config.yaml
num_hidden_layers: 8
hidden_size: 256
n_experts: 64
experts_per_token: 2
d_expert: 256
d_shared_expert: 0
hidden_act: "xielu"
moe_layers: [0, 2, 4, 6]
router_score: "sigmoid"
normalize_top_k: false
routed_scale: 1.0
balance_loss: 0.00964
balance_bias: false
init_std_router: 0.0194
lr_router: 0.000491
vocab_size: 8450
norm: "rmsnorm"
norm_eps: 1e-06
tie_word_embeddings: false
optimizer: "soap_variant"
learning_rate: 0.00817
batch_tokens: [65536, 131072, 262144]
max_seq_len: 1024
train_tokens: 762400000
max_steps: 5143
dataset: "wikipedia_en"
Below are experts of layer 4 (counted from 0) of a mixture-of-experts language model. Rows are named router (the router's row for the expert), up (a neuron's input weights, with its number), down (a neuron's output weights, with its number) and show model dimensions 0-255. Each number is 500 + 40 x the weight over its row's rms, rounded and kept within 0 to 999. Numbers have three digits each.
After each expert's rows: a language model's description of what the expert responds to. This comes from a sample of Wikipedia text that the model never trained on.

# expert 36
router:473493485523524522543492503482528413500488596492482445527471539454452470497487469529504485548479506471486522496474468480481525540532557584529465538461497559484472499478510515502532449508565391573525468442493429443516505472462500418540527478543498578434469519604510455481461571510491554525478444427519528495483490473491534480493456534473501503478430514483469519495589458472469514503515573484524536469484582494477507521507434448498507471565458538469435520488431520497557461516510480466484553521549550447584488475477497490407547532550431524554500507560504442510522572458500467508462500544528529501548476508539527507504487448499526508495553416435522474574505474500471554472451476409432562532572444478510553502510551425471450463538576445546467525464561469509571484509498475
up0:504474481493532484526470440537468600511578554579419466497513499528499469540500483503389491547505482516549478552490548469535467515480492465441514514523562437489421460521502515500568455466521498511563442471630511470486481557491544477443465424446445498486548520526478504552537539498514532488544592466519495495538457495504498465459538535518464475545493560542548466474492493489530498463457498561493494536534523486556512409486462573466533490501482518507503485522479500524495583465508497528495569544487492480485603434478504410509521524467521475476476521426479454470531509545441528562511519413548520473482546495468468494586501537516471509501509483479447423458517508482497522490467464448548474423457590585482566505459530477506453500566434439429475546446561495480461472549505509
down0:483542528467518577470486559538506509504465525530452491458441489565488491493474482602446467544504514477504415505593417485481550436518552428556523561582491474451487466468490488565561513601517451513508552503499539561472522476495550521524555560549539523530416568492484506452506492491506490498481495492445545437518551500451505460463554510532516476475466544447425549418473461475509481486514525557455484529472553453561485560492511479461451550522452465545527467462512525469421474497440473541539480488518477499516548488561463513470528479517552521514581506523477466489534465481448511574500439457557441544503526478528525452502471466541525556540554622538449541544394510555535490541480477469534480471465507469447484484487464486525537448509546528525485537496535474489558471499578490
It responds to: Quantifiers and determiners. Quantity words and determiners before nouns, e.g. other, two, all, several, some, most, same, often after "the" or "a".

# expert 49
router:505448485595482527490425591476523418519568504465474499496468481552499515517487470456479456536482476492522488552472456512512500482497519565524515508459465451572459516498519525517570437470498472526508449417494467481459545443510554433482459513466627505458464462502454508479495515534472593504511511484513583502460456486515436470444481520564513531439544501462501566556539486472443490466534530452527505536470542465459501568477432520563485488541435522497473495536425480534512464436529520455413484491543495406533464504485452546475556537479442518558437518553461546532501586398530495501461474482538544517572523471521475482487461559418559446543522466509488505529486512444466464506507544459459514570512525480521496538458534522485514514511503460525461540430464463517582528514467578
up0:477529524520520524601479466521449530538456455501579455522502514530559498497433471508479493506470501514472458469490422521542497474424495472575522469511543454501506493482469511543440475504468459560485473476574480466411460504519497503520505467550505545576480540488488513447437510535498529465449555519469520497505532526447467466508463483526530508443523503511444544485510465426437549478522535474527516413573443557522544543601514502527384594543455511396472493537461438421444486505469491471522526483514512437463475540515484451501538467418467535506526489583538459501526515443524442512521515515497539537522497554494475559516433519546497523565507509528551502533454468437514538496510539430509507488415429534466531390541527519447556529458531499521501495490525400534527457538519486
down0:497439474528531492461519477502490470540569521567448552542484544534480580527532480533497527497501432512538486543539512543519524551423429535530460520503453477509494593488488496467474483457529505576599514466539541473507518532495523499495542518545548494519469505480543516506484491505547489478524550479453477494495478526568527500595571432499657468408521503524580442529465553520432531485528570500445521486567458490509509631461457532486448554530483518433366479502478438471480492499486483494510572502504553482438508518477494539496458463508498540503512538441524488534541504521469550467473521527451525487441521521484486454501494518476470474548527525517535498499494513544591547535470527513479537466537575418442469496559510535466513568488435467584493493488416498487496481518540492
It responds to: Field and domain nouns. Whole nouns or closing pieces naming fields, sports and media, such as football, music, tennis, cultural, often before a comma or and.

# expert 51
router:533482505473470546509471487460463478532518489422517523437527494494503487450505469519464517595526498484485514454494536436513482489489469450457530534423534472444517500530557515546540475486555470560566484459579512508564471459500446416504448431497520526484512475532454412497510549511414523585456474527483543474489493456487511432529516493530555455492533445536500553556541512428465496502470552470531514442516485456461534541522468471535510495509488565534499558422510570598585469447500496470466500427473570454465502486422453486444604511492435458541500476528471457565513534432508566483480568515569504554560451514554455506564543509435552427465493460452501519494491482443489479481460543484526475528519516471532494488451505527496506570554476485574519467464497485523484567551570494
up3:527426532465541455501471481562559481537486501438587557517501429511529544508544521411498484485453481516549506484487464535519483534541509440501568507495519525467489461459477456424529443471452517483412472464496438528529471450517458561414535501497562515513562463414500457520505575488475422525506484452577509470486551529505467431473522439520472454530512524539524495464473545524525473520534477532438496521556570571487517477480518525481492525488530460510567620555504483434463512494532568518491513534379505425558520544419522564515460514472481576539526489531501530574546438505442494503481504510482508473500471522490469442508525522489468389518546521465510538528535527554520506480469564548492507498469491479518517452509440463511435557454517563496487548515421523548502512528565501
down3:502483395572566481569457518441496525512519561590539500526456433526393478529559540464516470528492482495489482485576567543511488527516559511558504537521461447517472489519513562457481500507476497510505464506458504487484503489482520487554493482533509536570527487474505462516473540413435522484536558470495560559462462544524506524549416525511445467545455504453475451396583529469569566441478525466482534450462502543483464588427501543511457510468480491456466524540477463494515464473498474535540497529569486494537504501488460570543469517527484520477502553548523492484504572457466439553459466562496520463488574485524472527492441495455519470464470525507529545564538523547548493481445503440523498535522516484485537472490499433475508538393596535536535504563580466507515485406443541
It responds to: Line-initial list markers. Hyphens, bullets and pipes starting a new line in infoboxes, lists and tables, e.g. -Website:, -Born:, • Total, See also items.

# expert 10
router:524494467556529521584523453486470479450552532479514471448496495502468523523471520485452502575529530473550499489430517483523483524518529512432462524461549516478484476558509442501580535570463414494565470431470477544554448533491548501495485469441521504489461504603439506491446564506510544504484520469546490467513487464469495481483485505528531479539526482450540520476505514456467447440482512518490548466487493503492521542472508595464492403442472582511381496499420429543553482465545501442485529496592485457559468474433471511520527497468480549519457498457476416520532610504446436478479505575533527521501468482546554460508522522512550499551465508467517472487494445504440529476412567480466518531532482514475510536548497481464502392574488490495556465430501428589477481542530525
up18:519525551489485554495544534520450451520456539523570485470493457495527524467515535527520457494435489488497520500436452485511508590467563492465519522444519489498515520533500496499524581553505498518462429522450488441512539464452512490451432481590478400468485501480442559524498512490469510492448508513437527546445428490486449538495540443441466549423599497532545540422415539585494490545512481500549496519511473492496463438531453447470481503536497586492444527484466469479458553454457487516536529504497471530545464472555502534551452502551545544516515536527483481559511498526523545548458549509495550490491473529549543392478525584481436486470493608505475411433524535529523545503472584514553503528491494435462552488557562533549492497475502500541583568479450508562510515458483511
down18:526455497552516536453515558493476522441514538581487522487505509449515507624441540530411562506528506533513552432487453561504500457439494445502464517504496493488502537471399551479594519515468503468478540515516455538473491583436512502476480544488431439427426504466466480479516466513529502480570574551491475466519480485521565498517469516480495515556513422464509508474543473481498445523540469486445440520470534585594519521471455414485483445480527560516498472504556540501436578461535527514521554506472498506492526550531535514511460519441524479395469502533504556508551477531496488493516461511472439621461486476439504491526513485496462438485537447461488508471513517490544535513473571429554570439514531451552488538580563517488474497503522575543527472488513518457517534458483536
It responds to: Clause boundary connectors. Commas ending introductory phrases and subordinators starting clauses, such as As of 2010, ..., which, where, when, although.

# expert 40
router:466447495537491505485447566523550467444539506458466441494530595494486469561481425497459481525542502459490490500446450494487485498503517578510566486477592531448471544446489499478574532490504457572504424430560467487483479489490530436491511499436566533448494465523492503518505497516464561502452503492514604532452496514452530459415455462483465490529571487457488642494530503494492447491527570500528521531527513465482540558527484480532543532518500526492440546514531542547568522525551556426489534452493518486619451462491483566489548471533482526541489520517560515470524478410427482463486485472555511562518437478549518487520504568444512518505506500445536442511551479512466474465522494471503567538525452441511517529451562429501529509542511468525523466454547456566553565519469541
up3:503489525545564574505478437468567475513478489461613545498506535520508489480520526561515501444453498495530391487521543519458479579545511519603465450505551492591553517424523567509491523518526474479503512490465493524449510541486483517457448452545541641472474482498516536495409497581481476490525528488551519480451501563551493432519512479517480520452568520545533521529425524468486517524546525450529524487446503452504569443514488468588561492504454472503461448549493462422500489525470472564492421478498535489422519475462423507469564490528494490502521477505494541575528478505555506517571521516445472528514507492505447487514523466469451493486497556551414527560507438469449462560535501531555486536482510476458625505474503522565522528433489511471502441496516524483500463492491508
down3:495417465515473497478422509488432492482507476520525450448540480506514508531514645462477503560499515458502564545516508553529513518528574509611480465512465561521476557479526537566450442548467574473528509483421533508550568475549485468537538506488461492567536517537498433480569490478519477493500433526536417523474492587491522563431474514535480515534435532523470531469512520469563504528580464407572541552491578486460504440544510533507461428460555496559485468504493508453447519443490506526541476556547509513488614533503493437437418518486490477506451579414544513477469502504553485508547465503451532517552481503482545483505519508512523511506478445510512468558491541460476491494505568453482431517479518533503538498504515493449523519515479472487482427496477503503539432477417491
It responds to: Directions and places. Nouns of direction, location and buildings after the or a, such as north, south, side, area, building, Street.

# expert 23
router:527491456550509521536466512429518459466563545396457469480483502483547501531524504480478506513526483453518539513436515514556510539494529544467493475431545531496440468465528496505578481565466466535541434473536486510516478452503508442499497459504540524466469508524466481511427532499451551540471546479557553459459462445488420453440502439531506454504481444452467596517583486433459481496485571469540571474541527429481525567506443511541543474540492563499424491477479531560545464489543490470466526438569516469536441498468456480469570554536470551562476515541462493539540552461464457528442528549563480520556476552532484471560466555458563457519515466454572477495505452480448503472409565449466524540536464477561503516479493483492481454517525443544585464449485465545537550482546518
up1:534520517420535460488513440558508500485519487458426476557480465550582532460526428484530443509416509476493493497534509498513551471453570479526515528523464530550499475578441503539590478485526581548450530467577502505432560474490477494507568478452508468522552518535474508418486485519515501514435554520527533505512521380506459456487454454443498527532435525539541505465488471447525490503516465484531544458456463495540525453520507513454456505491475478553486499432521497498464480469461480449470545507482529517507483476481507482564541537477568485562569502465494496489417515485441559454438397533526490518450467437445539514483505555542522455471505536457564495485440564499498558444492475476575562482532498494502526518430492511436495559544445405457477518439474533513452433496586445
down1:442466531508456492515492464500446469483477469466552505474542464528500508575516502565503527447444466577475514470491481497441536495511575490506470554476530525512485488459531500465475553461505452488478480495595495536505540507441431539534495545505553400525578577452491431468488541515483528503409516548518522508494486553516446474519493476511481449495450484568511512505434506465516462578455487550540508511511553527535513483524404494450476539509545538494517489421491535452501520545522543517586472517545469421467558505507428498487486458380456578503501532473503543412466510452442497444513525469408462498510584516477565452487565425510550467484508450518458493540502522439529523437574430446520492509548468506500469501535513562490516553547517542441501608477505551480527485507516501
It responds to: Names in lists and tables. Pieces inside names in taxonomic authorities, sports rosters and asteroid tables, like L(inn)aeus, Bel(arus), Pl(iny), Anthony, plus table pipes and headings.

# expert 35
router:539446474551419496558401514555536458466469554505480476538540526504549514487431465481534529523541383465459478509465477468550548476522551557511473504443491486467506556479542418498525456558486467479545521454462497490520479492552505471435519497504534536438497545567456499518423578458482545527438564489505519507467525440455497427502516447464494396505490500426535521501501491470502496493470492532556509529563547464502530546435417517550539508500473515491466556460398449547549470465533497429497577494559535447525453511480439553455586473502384547513482545515462501486521504470498498507522500494505501508543500534472492491473496499505603452468539527468508486544470454503504447460465515473528551482572474506556552483460541497500437514465535485538480502419466477613522509502480517
up1:510435509491531493399509518522523529497557466438461472479438505471482496475485471525567546506481518465479503551446455586468506584407502513544505490548488482479472562561503542453583515433513549501506553491542434423512515542460476560429471471507458491511549527519474532419505434467460492502563504463551513495582465508452554521524526411502519509462500507459504534508486511549499502535507479468562458588519504528461515468450534477493555601424509506550474549499398461473489538565529487530561478500543451477599411480448476481493520540454468478547566510469513474505491482517485476341470445497504499476523571537457513485523501517510520545530489503512446451526525473556463522516488568506536486499422482530473498521450538503486472516514575425516472477440486508511470523528488472
down1:436582498573527438535415493500514542519468517560489492516494519570564523427539467600540460483483497539557523527540558499524473528493522455436408536505542455473430422520510477581576453538498567449508504576558451525576564443494586463515573584488451475523506515498535521406509532483524520505550563576476513477491530506513471504520543522524535455529504486582535497493500469509472533488448405506476549464497517537547539489521528553448501426516513494446483509496505474477511502487467469490494546523545494458447482443492531514523476423548528445461519510513473495523487469460500488559519517530514529422480487543582552567517503518517509443565459550501513550547495518475465487542464481553471529492502492523459493446485480494532538468493536465496489427581544547531437507406524487
It responds to: Definite article and demonstratives. The words the, The, this, these, new before noun phrases, especially appositions after a species or event name, such as the Cuban racer.

# expert 45
router:472441452465529515523471519481509446484535561408507507483492496492539492518538544496539561532496506434495513530405509449581528546515540501461590536496542533509456471482473431465555494523515494590484470502541508527483518496474487420394489475515470529490539547498483535529491510513465525496459554532519510496497544451508408415378468533525487537461439478506475545530616532517461455454507565530514542542505488429485457526505475616538517514516496544496456527485484504481490505509489499469464494535508562471562499523434485612483536498501457520525477520550515479473525502411465526496500544486518476584581517535563526517489432526525572487540487502426539485525524524454402543495502608446520496504539501490500564496526526530454513518537518429565464544446473472472529475454470509
up2:478456500532430532449532542489469500518580462488494546548540534465559467501373485451497504458511501517533479475444513476550514517545480527435529466498498415531472521459468456470424534411493463480473553484483459543518520575568478433549434494486508473525531516484473541484497459521515450481475557524580496536575520519494464490414470562454451551489471444577485494536528563491536463430594521483517538510546495483526544470506495527526514552535512541513477507455545464499550591513539496467418500550529496477513498413472463546453530507443530510467531524546515594466493550453446552518477525509530470520500493498434499465558490508475557409483493536546582515429452506473509565451424525486502469532461481511503504487557511510401501506467504511467421492438488500532482432538475463
down2:526503526400499499434508448509474493515457521497472545519449500502495560509490550529520550511448400569516543472536479548468457495505501433533456541456486555519503520528509580537452543517436498512529459564495417389476487519584483477421464541519499446508465511484397545475508504511488479514489485500586549489585440477524518515481502491522520516505554488474507506521480543503428522515462471495509483557468575464480529476540534560442471394473504558475548504531456551440500420522524494514519483415511448518508554485589487491423468502514502508501531528469458490563520514546443436531579520550485596551476486539487498518512510498506493478532483502453468449533494503533505576502520545454526557500488563497446465533530399479476483485525461559478533422460430461481465466490506421
It responds to: Table and infobox headers. Column headers and infobox field labels in tables and lists: Votes, Total, Date, Notes, Candidate, Scientific classification, Kingdom.

# expert 15
router:568522548527521534526538519465512505498590546457446522478535523522522479529524510477468553501520487521469551465489473468505556579451561576463544461465539494521478476529526509453541515546575406516504509461459540516515530504490484468491524412522558464429439519502441485599481475564475498516511516444569502498457475485509481467479485436533511464519476482438449570529532462460437502499505478414591598494492523451463519499528423518527546440567508567491470482487474531540493441465545539478458471463536476434535434484456433475480541547540495580484464512543430536512485547512471515514460534562559445500554487570540578519563487589516541475492557531439548497513502533525409471518490553443455495546522487464540487488478521488523516481558541452485555440476490486508519483490571472
up1:456519509533472501526503321440556518537520544497440498535579453464485532525461537500430492570493481509467474560448468547458484464499510452490515450490512405473500474507469477538514523458501421437505559448492454475556541518421481495551497542432614517434500479543551472581518500485466575529450489579509604541450473560504483467477495504530519443558456447510415546528497469552514364613536498461502486466455469464487502536443462469505499543502513526565460515517489493490535437496458520477485495463513455427502510513487511522459460450536493485481519458478479472573458520522505524491478514505530527527526490498502528494453517487515476438521489482522493511495549436518464527501511525483511489492513422501540484533508422515475514507518542463437486518536440454534455465574505534
down1:501526491485467422394517532539485506596488477516485490458523483520515476594525464432496492559499529508433478461464550541520550544414589546511479513489555468423478599492515497607463493458511447512474475515576428472512518532465431470459421467526566469469539489513510485547552519456514453527496497424520441410552490574472495451516458500480495477510543468441474444471558482533507495486467454473522574537526472521495566542487446470548482579467514546532554545506471524455499539465491482490491510523451429492475462517512456522506537577489470466542539456510490545521513506479436471432546539490489541526498505497566526566467518499555441434556417549509498520482503541498546570424533514534465497491474571523555507461510479515489424514442530486479571520492463504512513460483485479
It responds to: Indefinite articles. Indefinite articles and determiners a, an, per, any, every after is, as, on, with, e.g. on a 100-point scale, a marine gastropod.

# expert 25
router:571477475560518571515457488468554456432572517442494492503546479493518488533547534523458520531563512385457535549446524519488488489469529553448492555479533486549454478480544467490539488535499463540458470467492477508486453518491535408429465501508490498481508515534469515447476535522428578488499572488555546461482458466443535471371504482551470403546471512478486541514563497466401521519498575468535517458494482456441576529535468498489456478563545579463470521542450480458506520454544504475512539466537483484498466493435500566477548529563466525525483452495443501503479532495477475526440511565535493529507508508507483444495485469468490473430503541474560473497499433450516434514430529503515611443569471539527497515514546483452458577446503494512583451450507494524568497547532500
up1:479504479501452523556463500503541513518600570483505528443527529468479512467521481504531468552501474494561558531448519504505488410451497444500560584504504564460518529526456489548449572565490527550429442486488532486470521474554529448485507442437537421482563518504507460515448473470508482482510452517516496513507466481561460462464466516543508532518501413441449474532527488459493509469473495551541500460557417521491497547443473538526478449522533490545562471503563465526549466420550455537422448552487590540557456577641587503503478466498496446551514483427468457441532459480532496569565435475490475460511532554497445534521477524559566538478513512543493489535520467528513495479570500539504538521504533459495532495485476531490541473500517531489463451475494497595467426467517536
down1:493469460539522520504533496433440517422461547521472514474442481524539446516544425503511509536522498519498532505477503476437492506475599435511466510566525460519486499516501482493516487461468527470489493561614486461466501517467540479457559477478519558550508561504504468466509488579576414537550467507497472547433597560534465516445577583512521445538472465497495599438501483476522479445551483544505519540543439539564459531497478503488478476482464497479483507520532500493468417494574513430504505446459551513526502429425524516555492447444555454517438521486441543457515550450499515472510432525468535586528470509601467453503467527482476503495471591530517469474423463529477489538507523497477505510473412487513515468499540473531457453457415515531578460470477410486528502487519495
It responds to: Month names in dates. Month names in dates, mostly in tables and after in or on, such as 21 October 1899 and November 16; also Year headers.

# expert 21
router:512473513545521574546449474534514523466607459449460463461503497459523493508451470469419461529536495521481477459519540480522520480449524553455530470466508554511447498459539509556528514488527493462509423473553452531505476464486517507541524430502562523499482482517466492536469517493535510540481497452475522452479504439491448449424515484503469430462438514446481522467591524487441503451527540549542498404519536415495531546502474554533482501499433479530439515470478437520544511506507509492472491461548500460495428521411492532456485587575530493526471568546447540532486523442447425536439516511590470506527459488594529474475437444480501482517497489527527444524486490462503449476394551434521494528533462440506509513484529578425493448534484484612532512462507480601493467543518544
up1:504531466544529521573477523485499402547482510499494482494544534504474460484498487508456476409531402454548506495468521584534548519509441447458478536519423550428491545469499532509596478430536515490453526504481541544529515490440477493430446535511516520525484453523489409516524508534478450445523524465584520489520530548518484472544476462477512536501566472495513532523498561537468504459530478577508499526564402432552532522538541515441527510572417504459537509457418463453521495470457568459457510484543531536499557502578488474513461428519493496498528484499485498504556499428483558473510518437559524505477495493517502489487497507542411539464524496507494477488572514520542458514584572414525557506513446596520506503438527468543445498464577502524455477531518489449555487407491516
down1:505493534536504473467480511500544552513514537509521537475473521452596521510578522535470469521461514550528512530559513517447518478611405478492583480450477532480463535485578527528451494469529506525503518502506532485550521558489566501498583511468495498540514444433524510460588448517500463482526454455522473536463506562570569539431514478544505489431516452522492500523494558468509557472556453463451460481495497451478535562438500498533543513560498475540496467427519546502617553403441569523517504537442483439507518504490492460423462511494533497512450486406489553498440490450503471536453523524544525517496536501457547564466539510493473493484495553520442561507470498465459503463519510529467433492510556440511473422522527586459403421464528518447494446524491516551451540531512511
It responds to: Mid-word verb stems. Middle or root pieces of Latinate verbs and nouns, usually followed by ing, ed or ment: fulf-il, en-act-ing, Am-end-ment, develop.

# expert 53
router:489468468617530538500484515460483511500523493439480417488459508418573489561442473511476485525540465531465510499483452534469494537484503523506548539500560404507495500478497468522493472497512448521537486462505485511490512486454531491474477470531578515474487493540506500541458579490482472465449520507517491513503468446512553472451491442438540464587512481425554503468489499460527443560449514441470573408536507422456482507512439544485485441516495545477437488461483533529467491425519524460444508430555545463594395487446436519499505525581482482611508495549517527512474522466460475541503450498496462579507467544549447491516521518449563437537545467498561458485494502471502574449411519527480444520519427478608518494515509490471495486460518496501451533465568475575544553519485510
up0:505561510565473499497480457446487484496469482503511468490465450414498486507553515589530523468487498592466605534499568476434461553588486564514491513428509489491502477493534503466479499508516477541430536484462493536466475514459575531496533497457492465468489446517589480434506509447550489393542468518463497507525487447461517530408455537512478478428485458526512538426520521543428513497525511421539480412503423482408415462516470521542498501497499491511493526520477460549501533566488458493521482482487518427498494485501522440467554432451411561494532547520474443497499552469501474454484507494488479547472425471464530430489443564490487484408492527470475521442553502539497488428468533568514460488564487513507463498489517460494516518456488512538505431532590484472593465513545527
down0:507532510542467546509514486467372549542502483515494474426460467517506477499450511502459517528509512452484483481489442575492525465522477474462447434480517475489567459595516539477545481487506511524494430486496437459449507574523529411511535520561514494563550523515510544568525482591465535569482510497558503513439468502502430493467506445463529530468527512542484499496552448454481553502486554470463408482549494527531515518463502500468606526502621488498532548529470450541529426493441516528552453509509471421477550478539518559468536540493454401554460525534519469434479444449553448497488539436497462580581491520539474551424517509545441515548474482479461588445499544542549488450496455469484531524530515494525526521503499552533507520534528479483516550509499444510529562478529465
It responds to: Year digits and eras. Final digit of a year after 199/200/201, as in 202(0), 198(7), plus era words like century, ago, dynasty, medieval.

# expert 47
router:503504489551530523539484534444517450458559516474491512493540515497506500516492481472526433574541472409528459530488533500490543538463510472468576458511507492477430550495498521469541447491494510550547408502487468564465495496526490458453499502482523532435463557521470540526410532443452581531478490479487556456455447393533490439425513522498438523525482462449501543469517522449468533491467514476522559455557531507454516551563488513501496477532484571524480507482456482526552476477501526503465516460479479476508438464522410491475620513521499540523410519591472489468500511471452465574483479470527520519568493518552531456511460587452529473430486530400497491528498429513498500457485556472421535549517473465553498485542466470511537513549487405491479533477566425609500514574523529
up3:407418574450511437509576471462539525503480511488438531456462496508557584514547449478522574515520460551500498439462457497465438512482549491477484525517410476499528495477452498555506548504481456511500532534536522522459484503524490545478520526484477547486520471436509499539537518497535539566516526477521499567439467478480498502463539498522439525529488584411468508524455483454528492524543534530514463488517441425492470502470489507501543531547508431445586528562522523540501526468546506562456524493564614477458482531538461492493495510481504538565552459516493502431548492542597515511565430555437539478546476493507474519532470441471500410516540498480550452475522514559500423453482436562499473521557452434541476507515437619425506501503426518503513555534464504520444513502487534
down3:469533513544470530479540482452554514554478602518498500525485462506564502515515491541493578537411514440502527540489492530459517518556494461504414458397518447500445442471456544530406507500432507519529474520469399530433535554449499495474481476428433504489430416447606453511419526455575560495453468477492534528454529439483514442476526521469514448540440515517440448507499469479521475473500471524490494460485511503441553590477442508478476491488443457477516453466554518475552529504445473473493460509481483528489522552442508588474515482511488553447461495440506467497511501459517568501506544475439443543578507464496538584509542468505540447475505547504488520524438470480469512465504538498454514455521465468560530516532469541521528501512553518554495416501506529523462570552531444
It responds to: Prepositions of, in, at. Prepositions, mostly of and in, plus at, on, during, within, linking nouns to places or groups, as in mayor of, Battle of.

# expert 17
router:527492456550510521536467512430518460466563545395457469480483502483547501531525504480478506513526483454517539513435515514556510539494529544467493476431545531496440468465527495505579481565466466536541434473536486510516478452503508442499497458504540524466469508523465481512428533499451551540471546479557552459459462445488420453441501439531506454504481445451467596517583486432459481496485571468540571474541527428481526567506443511541543474540492563499424491477479531560546464489543490469466526438569516470536441498468456480469570554536469551562476515541462493539540552461464457528442528549563480520556475552532484471560466555458564457518515466454573476494505452480448503472409565449466524539536464477561503516480493483492481454517525443544585464449485465545538550482546518
up1:519503532470475531491546457530498468475476516466537581558559550562497487499517525502502501483485571476507464490524505559489574598489482439480560475518543464494488535538418533493521508544406518498499580500496433553485592460494518462450465469552478473507467540423455502484513532533469447509473545509485569518408498485550483601498507489510553495486520488543489517537498532536485538493494494532550575489495459458487525585561504478525478453553498503513530431521479549481548455615450437428518472515528447476523554547485554546458498512552476561535581478536471487496557504488519517482517520556560488498472541465573440513455414464523519497486473483499547525440498506498462489516482438543484487433490526490542525469568625530507563487437486561473506582540480495538525529420515536
down1:512464540450473527444540516465530496490490460508592526481527541518464542504458482520426492503439456493537502488483539503533534465471500520530495487460478531438427547475463481528403464479525478547427495510508442433460515511517467454514557458496539579506572496510570469507455469504527462550502449518556511462500499556490501479459505479498568549446462521498433427557551509533575484465521448483507503500527542484457503495494546524458453490457543504504492507498494515479453451542506536547465474487486467516541504556501474449643470444431522538541518465514530466566545428497510438505496484541489522448452562513437469518512488572461503576538524450541504461466365485443519535521406471550555500475441519455563552449477577527444516497584499478535479483521541554433447511482544453
It responds to: Sentence-initial and heading words. Words opening a sentence or heading, like See in See also, According, Here(ford), plus table-cell words and some pipes, the, in.

# expert 22
router:492407524503480501545442542494505507432493480501474540493478547502573495489497522512460516505492489435535591447511513472549549537540535478487541460478539486503444497518572468492565449521486474598513459426514437442529529504488493490519420477480501537497481461519410504489422538527507526489396537474552524511463499481451462447497489542495491423508524533457497538484488458474531519504505511490518554446524532505518533485484474527493461458518521529532463468498468543562536496506520496411452547435524473463566495536468394558497468531481442566525397544532532446510515542427480463491408473496492515563459461544513498496485535530479504483462499453503470417460468443474420496485405581448419578446584508483524467459515532523516525460514495482492495484400534436537508543557525538
up1:540494486558509493444527540568546487525528515440468485440475534518508487521524538500535509528526577491484440550521498470519540532482513432567457497515512526513508431462454475503449594608489484552518472476488539459468459479499513455444438553489455520495564486486460473461475565528480500425491503407443428571482447531569511513509518486420528465552466496558498511462475541477463490519529475569514523544524528563515482540489525498521510513495538509543482438573450512501478562516513521415515498482507556473563452536519531480448573456491485463526508481456457528458540468471548435464542542471449522410558535476587554489576505477508486508457483402437498502419522496394502494488447535441478487536457467550502496452515465499521449552569504495556465472439481446497538537427533502
down1:537545517523541552508464482544461497486473426496543459481551509524496541447457480548500450479507557502481526500503467483539539523535391567467503525543545521554497468488514513556485478507441461465513493462498488525515551554527417504491485558554532461504535585501543459459522560483466559534475494445532513487528545618484555562448507610489499448489515469490521552495463562498420486478564507447440504496500560448558494477491494471454530582546466540433426524509492388453452512481515493528478570533461524458520448558454507516437561482528495551591495507458454478493464472473519533452410549467551489486539543547504477453494542518520521464585490490547505538487525571496478494564509478521454502504551454443432509492575472456463533488478544433536506473455463493483531437467520484
It responds to: List coordinators. Commas, and, or, semicolons joining list items or clauses, including infobox career and education lists (schools and hospitals; High School;).

# expert 19
router:527491455550510521536467512429518460466563546395457469480483502483547501531524503480478506513526483454517539513436515514556510539494529544467493475431545530496440468465528495505578481565466466535541434473536486510516478452503508442499497459504540524466469508523465480511427532499451551541472546479557552459459462446488420453440501439531506454504481445452467596517582486433459481496485570468540571474541527429481525567506443511541543474540492563499424491477479531560546464489543490469466526438569516470536441498468456480469570554536470551562476515541462493539540552461464457528442528549563480520556476552532484471560466555458564457519515467454572477495505452480448503472409565449466524540536464477561503516480493483492481454517525443544585464449485465544538550482546518
up0:537541511440556503542414501577523472491486481505500466474508502473520541531460550426575469437513502539540484480450517471468507503516502456531540538522443519513431468465453440483444564499562472561522534466493466522500562520509425486482460477505457529451434462462402475447536448448511534518470440431453595485566473439465542497457473472447453475410503414466553547453500542551509515533485520518479533502526412462510470432470507506449507482455450426494504541443498474515519507475529515499475506480471464505511465501519512540463505491510498478428433394507500566531513467459485468523455522489579519566440484437548461519474501466476496516473562541552570481522569431536461459492532546452481512583465484522537434551492471432532478495466525443513496441522520567472481531558493462
down0:486538440515498481508603477481521565459517492556554495545486536547474433516482508538483470542515540530503498467551463400495433504531498567510477511484513514445499536509441527507469449433439457421536527492565514564489494489515498532534488409509544494517525545572533470602516506483484529527414558516503503464469525546498576573523551440558472419453524523472477489470544499421442515553499530588529507549489519517492461515552472472472517561564552397465504478537505412512442493527539505510479507530445529474461474513501461475448471498534487547492586521523503530436515464562555541508532485467485482562461468504494530500461434509505520496520471512469475558442479524519548535559520522496412493579550511415468506541429493489513476506527521485474510567481533535582497425481445458
It responds to: Mixed tables and common words. Spaces, digits and periods in tables and ISBNs, prepositions like in and by, and whole nouns such as ability, collaboration, accident.

# expert 2
router:527491455550510521537466513429518459466563545395457469480483502482547501532524504480478506513526483454518539513436515514556510539494529544467493475431545530496440467465528495505578481566466466535541434473536486510516478452503507442499497458504540524466469508523466481511427532499451551540471546479557552459459462446488420453440502439531506454504481445452467596517583486433459481496485571468540571474541527429481525567505443511541543474540492563499424491477479531560546464489543490470466526438569516470536441498468456480469570554536470551562476515540462493539540552461464457528443528549563480520556476552532484471560466555458564457519515466454572477495505452480448502472409565449466524540536464476561503516480493483492481454517525443544585464449485465545537550482546518
up0:484560510468514524516539517512507486503552535488503525507459509485508457488454533491478485498478570578480467486535469517513447480524434466495536559486516558534460512512491461487590458516478623546474512429505573547444523554541480507553541477508490588419530501465504489510469534503539442508465554498474469544594538570547465519515509459541479493447514483421582464507533483437491507465464415529442556545543467524449530533530457438512505523497575491541434541515513462521488501518561483463472532570513518410490501520481480540494489509468473457495460481487503408514502475475568519458488440501555511536451492498569537550450495510549510587540444457540546472530493582400474584558551498469484464516446568478514486576487486506503496470449516485468545521467574527556554566528503547
down0:423478527512564512488441541474524499474527478652477465521541504501470495505532554497466598428523467550532467550461497503563476520548492445541480511498497519556488565552503503537497522454555508530549520506473490617551534458544463434517513556518448506466532581496500528476518536511496511487491493459453507479553484500476501466467458467485586493425448547484527456426498533474508525477528472444438480493498550567494532532470519464571471465446548484472587472499481421418461593516481548490484522589562474480520505506505453526470505469440585464515458437460496471477531467484506507570539470562486493483584522534497477419447502508524486514491542575508545531531514468526448485442455512462453413511499480503455484464512473468541507497538539553489496483590468545501459473522553450
It responds to: Mixed leftovers, tables. Scattered tokens including table pipes at row starts, line breaks, commas, mid-name word pieces and prepositions, such as Grz-eg-orz, continu-o.